Weights of a small mixture-of-experts language model, trained from scratch on English Wikipedia: a shared expert of 64 neurons, 524M tokens.
Below are experts of layer 5 (counted from 0) of a mixture-of-experts language model. Rows are named router (the router's row for the expert), gate (a neuron's input weights, with its number), up (a neuron's input weights, with its number), down (a neuron's output weights, with its number) and show model dimensions 0-127. Each number is 200 + 40 x the weight over its row's rms, rounded and kept within 0 to 999.
After each expert's rows: "comes before" lists some tokens at least twice as common just after its tokens as in all text; "mostly gets" lists some tokens that are sent to it at least half of the time. This comes from a sample of Wikipedia text that the model never trained on. Tokens count by the router's weight.

# expert 29
router,192,244,201,243,193,198,173,189,186,189,278,246,140,202,142,179,161,244,160,212,117,196,154,218,160,246,244,169,149,203,197,190,187,221,118,204,236,258,138,181,265,208,132,197,251,171,218,183,247,169,185,229,233,201,148,221,160,205,188,186,267,180,194,221,157,230,135,288,213,149,212,268,228,237,249,164,191,248,247,152,283,165,284,215,143,157,264,187,214,207,150,127,199,142,182,170,189,235,248,238,210,223,166,154,147,216,164,200,215,218,189,222,223,129,167,238,192,162,290,215,208,163,140,208,179,202,138,166
gate11,136,175,155,208,196,174,165,170,110,162,207,214,199,209,142,187,207,296,222,172,134,244,250,227,203,187,186,190,153,78,184,209,285,244,154,282,157,219,267,245,210,178,230,206,160,212,162,165,261,256,201,174,190,174,210,191,220,224,121,265,161,172,238,223,210,202,199,220,171,111,276,166,236,200,217,173,236,200,172,162,167,222,217,256,147,201,163,201,200,246,210,128,200,225,190,211,230,207,230,214,255,132,271,170,210,161,139,200,207,209,201,215,230,167,157,175,203,234,186,178,232,111,259,231,139,158,174,218
up11,166,210,191,146,279,237,193,265,227,132,188,212,180,152,222,231,287,256,250,111,186,255,213,186,187,241,220,149,152,194,167,268,160,209,188,153,237,134,204,162,158,169,176,135,187,142,209,173,261,188,137,214,167,229,231,171,158,133,182,242,202,147,224,175,203,212,233,158,163,199,185,201,197,230,207,194,205,281,164,312,232,271,193,191,256,242,202,214,138,164,137,163,270,140,149,223,217,200,234,223,154,175,165,219,212,218,233,222,270,195,190,201,246,215,231,196,177,298,228,148,217,167,162,211,211,193,214,172
down11,145,175,215,226,270,219,280,198,289,97,193,166,185,229,215,169,170,180,229,173,130,222,194,174,181,238,185,209,179,238,159,218,265,176,232,146,137,149,188,207,96,156,179,256,263,169,237,206,156,210,178,252,203,160,237,176,240,250,225,204,242,327,225,173,209,217,207,221,249,217,200,202,172,215,231,181,173,153,273,178,183,220,236,201,211,114,192,247,161,207,194,189,199,204,193,155,190,233,148,150,141,137,192,269,211,167,234,177,187,185,180,136,182,182,152,211,226,211,240,299,210,221,238,163,159,241,161,196
comes before: " |", ".", "th", ",", "%", "–"
mostly gets: " 17", " 10", " 9", " 20", " 16", " 7"

# expert 21
router,183,186,198,188,173,225,267,208,190,198,137,179,223,231,193,260,231,268,170,180,244,73,155,273,222,208,253,270,185,178,216,196,196,123,249,188,141,204,185,243,203,158,151,199,268,184,226,205,236,273,187,185,214,280,310,184,220,256,174,261,178,176,212,213,174,204,204,202,195,193,142,231,168,146,135,232,219,200,203,189,197,165,279,256,169,203,159,213,142,248,169,224,184,161,257,297,131,230,231,200,159,220,199,202,189,203,221,173,168,186,165,251,142,236,138,148,241,228,146,224,200,223,211,150,200,214,218,250
gate3,172,141,204,156,224,224,298,195,228,158,209,193,226,216,200,215,180,133,144,213,171,160,205,195,307,147,162,210,156,192,236,202,214,201,208,213,257,175,218,183,174,134,249,136,219,178,287,193,220,164,261,209,163,232,204,200,192,234,185,232,224,241,251,167,217,236,267,181,175,197,152,147,149,169,157,233,218,183,209,185,173,199,219,193,309,197,216,306,214,202,135,155,161,258,248,189,206,257,267,235,185,195,204,160,163,169,258,181,198,109,121,188,212,174,248,189,185,279,258,177,233,187,213,210,147,265,208,168
up3,208,199,186,166,221,220,184,206,266,226,251,214,206,193,140,188,150,148,143,192,194,262,200,202,227,159,207,172,213,184,204,195,276,196,171,218,262,197,182,135,187,187,271,149,194,177,99,187,210,158,277,119,234,159,117,176,200,190,241,269,205,208,191,232,135,198,193,191,181,227,225,158,181,200,230,102,201,181,175,236,152,251,203,215,158,219,182,208,203,187,132,81,191,169,219,169,177,184,216,219,198,200,209,251,248,150,202,261,233,184,255,182,236,219,237,320,203,163,206,243,173,120,192,301,181,221,231,225
down3,139,175,202,210,205,208,199,160,220,227,227,194,199,253,244,160,204,147,162,173,193,204,197,253,225,202,205,164,250,218,184,233,184,214,224,141,161,224,216,262,291,221,154,160,234,232,124,151,171,171,123,244,187,162,224,159,192,253,218,201,225,206,242,249,187,182,182,184,219,146,214,245,199,156,219,238,241,229,100,163,181,202,234,242,194,208,200,171,242,177,153,196,281,144,261,252,293,129,269,180,289,172,169,173,202,243,166,213,275,186,134,243,211,177,72,200,188,209,225,187,238,226,221,203,157,193,136,160
comes before: "|", "-", "\n", "d", "A", "S"
mostly gets: " Nor", " car", "_{", " h", " Al", "\n"

# expert 15
router,237,222,203,213,196,179,189,138,200,233,248,169,140,226,198,226,100,239,241,218,125,152,170,180,183,215,173,247,160,185,239,197,156,172,193,223,164,187,106,151,244,195,166,204,206,195,173,233,151,246,179,222,164,147,184,155,235,167,166,185,188,292,216,212,181,234,175,237,244,155,128,141,231,174,131,151,234,202,195,213,199,166,182,168,148,224,189,229,184,125,238,205,212,265,198,270,275,241,188,222,206,237,287,165,198,179,235,186,189,147,256,223,210,146,95,210,216,209,182,187,285,177,129,226,154,282,203,222
gate9,190,207,215,281,235,193,148,208,271,196,205,194,192,238,227,176,138,195,253,247,180,123,250,140,208,197,152,176,114,199,211,216,228,266,204,174,231,128,200,243,233,158,249,190,238,185,236,157,164,245,153,225,169,172,194,162,188,156,136,217,196,203,241,229,144,212,289,245,191,119,175,118,170,182,230,176,266,221,183,183,276,247,133,166,217,192,233,228,231,212,213,181,169,212,189,169,226,245,142,228,229,210,294,180,232,138,157,198,233,134,214,217,212,120,172,235,191,164,162,236,225,225,210,239,185,145,260,266
up9,189,231,244,182,204,298,212,219,188,238,199,164,219,182,216,230,177,171,250,159,159,245,120,224,205,186,171,229,190,211,181,198,187,226,136,192,227,254,226,234,204,193,188,184,276,139,215,165,148,169,146,138,167,168,196,269,196,198,266,221,292,210,213,160,214,224,129,150,158,208,286,247,220,137,196,235,193,276,200,207,267,197,193,189,226,191,119,171,211,199,189,266,241,130,124,220,234,326,172,253,121,246,128,198,245,186,202,172,193,245,192,195,206,250,205,219,209,231,153,213,198,205,189,185,255,220,159,178
down9,235,245,179,185,191,239,220,160,249,217,219,226,279,233,268,192,200,209,315,264,172,247,230,155,141,173,189,178,270,214,226,172,191,189,235,194,217,170,216,185,202,206,126,181,149,222,227,250,196,320,226,192,169,175,231,208,202,200,198,192,193,161,212,262,184,189,274,200,193,185,191,217,204,149,206,203,245,242,215,147,182,207,172,239,188,114,203,211,221,170,177,171,142,217,174,111,216,243,224,164,178,196,161,154,214,91,189,193,231,175,271,228,162,189,219,191,222,293,142,252,250,143,268,165,186,128,257,240
comes before: " |", ",", ")", "\n", ".", "°"
mostly gets: " century", "†", "0,000", "000", " km", "^{2}"

# expert 8
router,214,186,228,255,179,259,102,196,152,157,205,247,174,281,224,204,246,159,202,215,97,169,216,271,206,216,232,220,228,225,242,207,155,251,132,233,251,189,200,257,177,293,161,189,253,201,202,260,271,236,206,126,226,185,229,142,205,160,280,202,219,195,189,210,181,192,191,212,197,233,252,175,216,232,214,277,225,219,172,222,145,287,231,169,235,185,170,146,265,201,168,201,213,248,210,134,206,150,170,244,177,195,132,150,138,168,192,226,166,228,220,205,222,170,181,226,206,263,139,248,155,230,225,170,249,165,159,209
gate11,187,123,206,183,210,203,180,148,217,224,256,214,237,229,183,188,229,162,259,179,178,226,192,207,209,137,256,206,175,234,182,241,199,182,163,155,195,224,274,239,203,258,196,278,145,241,201,178,264,210,225,180,218,215,191,155,245,196,190,162,188,156,211,182,183,202,285,174,232,174,234,205,122,202,130,269,245,102,151,240,149,244,207,214,287,202,153,243,217,157,135,194,226,250,197,196,221,264,147,174,251,185,165,229,203,140,215,211,104,183,179,164,275,276,217,227,167,184,155,162,218,117,179,221,184,261,177,141
up11,200,232,164,196,234,179,213,289,252,245,181,151,213,182,200,240,220,239,179,236,208,195,181,211,238,259,125,249,154,240,240,190,238,112,180,213,181,183,227,207,231,193,175,243,156,169,220,225,200,165,236,221,155,184,274,241,216,170,241,206,160,237,302,203,266,96,253,188,221,241,210,249,297,274,180,137,201,240,168,176,187,256,169,172,188,196,223,198,226,223,167,199,201,159,199,189,224,239,221,186,241,183,148,112,181,222,160,137,136,165,182,287,228,200,271,202,182,157,254,208,236,206,201,188,232,188,170,296
down11,243,260,106,270,246,131,105,186,209,139,149,161,237,213,121,197,144,191,147,269,228,213,193,207,218,181,243,169,188,170,201,136,182,182,176,191,214,154,227,192,220,225,176,109,146,117,213,201,179,184,233,170,182,227,184,194,171,273,203,134,228,261,231,210,114,199,207,206,242,241,273,219,262,190,254,244,229,203,202,180,206,228,153,225,249,153,170,158,166,208,163,207,233,276,256,165,208,243,183,179,168,166,192,210,234,131,213,187,236,148,233,192,192,162,208,200,154,220,204,255,258,182,200,271,175,228,259,206
comes before: " |", ".", "c", "it", "ide", "v"
mostly gets: " S", " −", " 0", "±", " U", " 6"

# expert 14
router,244,227,171,224,196,209,220,202,204,181,203,235,161,238,244,177,279,249,232,159,128,192,157,245,235,160,150,183,237,271,185,213,160,226,213,218,211,129,162,211,218,94,234,206,207,275,255,219,193,203,233,150,150,206,142,214,144,146,264,196,210,206,162,257,193,153,203,238,242,146,160,174,185,151,119,172,215,238,157,175,158,172,185,205,225,214,115,173,240,209,193,214,84,183,166,213,233,241,147,213,191,208,196,173,223,198,257,302,126,178,166,156,190,252,189,222,197,235,140,240,156,192,184,156,122,212,201,224
gate2,203,150,281,143,202,193,217,263,208,236,141,259,222,171,120,173,205,194,219,244,245,180,147,171,192,134,272,155,186,167,172,245,185,251,219,212,172,190,271,165,271,151,185,250,218,173,199,184,224,250,193,244,188,168,123,200,251,168,140,184,132,172,191,269,145,221,213,256,177,197,167,194,209,277,188,178,165,205,168,180,166,164,217,153,249,163,135,195,318,221,215,175,208,215,236,288,178,253,197,222,274,198,186,203,163,173,189,204,108,94,201,192,242,166,203,217,239,184,189,205,178,166,189,190,184,192,171,179
up2,226,218,247,189,206,164,273,198,256,207,180,281,199,150,188,299,237,301,138,130,191,214,269,200,204,194,253,194,278,230,125,188,229,166,219,232,243,207,153,168,246,178,199,235,195,215,183,205,201,121,182,222,121,185,164,201,182,223,217,211,261,274,221,174,190,218,146,200,223,218,166,185,243,219,190,116,181,281,209,263,215,130,191,207,153,215,215,215,141,177,230,220,198,241,214,160,182,201,220,174,221,216,206,202,169,237,252,188,186,248,234,161,189,260,225,270,273,249,152,96,197,257,206,189,238,215,189,160
down2,233,149,208,166,146,99,163,260,191,128,210,151,148,201,242,120,173,196,168,220,196,201,171,196,189,142,204,219,146,241,180,219,161,175,181,187,149,196,227,253,208,232,256,232,171,246,225,240,139,232,171,173,256,128,178,135,201,194,202,250,240,293,183,152,237,211,176,147,246,188,184,184,204,206,196,251,266,137,232,197,206,223,149,246,241,235,198,159,135,179,189,176,203,198,222,217,236,201,241,169,228,111,146,266,130,291,210,255,260,174,262,172,173,161,223,219,177,232,235,198,240,217,189,214,203,167,118,209
comes before: " of", ".", ",", " and", " in", " were"
mostly gets: "ities", " people", " group", " system", " women", " community"

# expert 7
router,328,236,176,173,202,255,149,132,212,189,150,260,163,129,163,252,132,189,198,190,120,180,196,175,270,201,151,193,222,223,258,204,170,137,176,256,157,215,237,125,216,107,211,184,161,191,173,202,160,204,123,142,155,209,210,236,216,202,203,180,159,287,157,133,200,149,186,247,240,158,269,210,242,180,152,142,192,176,209,240,196,165,218,212,171,224,146,189,227,229,245,150,145,187,192,189,201,158,239,220,210,193,211,157,201,90,260,201,198,200,204,177,231,226,246,182,168,232,241,170,210,211,191,202,209,208,196,267
gate2,261,193,155,143,145,177,166,146,249,223,204,258,192,179,138,195,195,152,187,232,166,126,220,268,195,244,175,154,202,158,293,100,201,173,177,197,199,205,281,201,208,201,196,161,210,137,190,247,172,207,228,185,154,172,194,160,305,217,222,176,162,268,147,221,185,129,190,176,183,196,256,258,184,140,179,233,238,173,159,245,200,258,194,216,222,210,192,225,255,158,203,136,145,186,235,182,251,225,199,244,250,179,184,185,205,118,212,178,244,270,169,172,189,250,275,251,199,216,209,217,213,263,171,179,148,220,157,267
up2,141,195,203,148,256,236,169,202,208,204,273,243,151,200,215,151,214,143,188,188,165,259,192,238,207,174,208,182,224,209,202,94,238,211,139,197,187,186,168,187,147,220,233,239,238,154,232,160,172,175,246,195,190,199,199,184,265,226,254,194,126,203,195,233,158,184,316,175,217,205,261,249,211,223,234,203,233,217,196,265,204,233,233,180,212,176,308,209,187,206,240,102,198,185,174,182,277,283,223,211,237,225,179,243,227,128,217,175,195,269,220,189,144,225,256,301,232,225,174,216,144,250,241,200,229,234,142,224
down2,164,133,169,201,154,184,201,196,226,209,172,181,208,133,179,254,176,231,265,199,230,143,157,213,163,221,160,208,205,159,221,263,203,235,247,174,162,223,192,204,170,164,198,229,169,247,247,252,154,150,229,255,92,263,236,205,173,197,192,272,122,184,185,207,245,298,202,241,195,194,185,260,206,163,172,314,267,182,152,251,253,180,165,207,218,188,180,226,205,185,175,136,152,188,227,186,169,248,291,231,188,162,219,179,211,90,214,246,225,217,198,201,196,229,185,144,178,262,171,148,234,209,206,179,186,172,281,229
comes before: " |", ",", "\n", ".", ":", " ("
mostly gets: " States", " City", " England", " Party", " Canada", " California"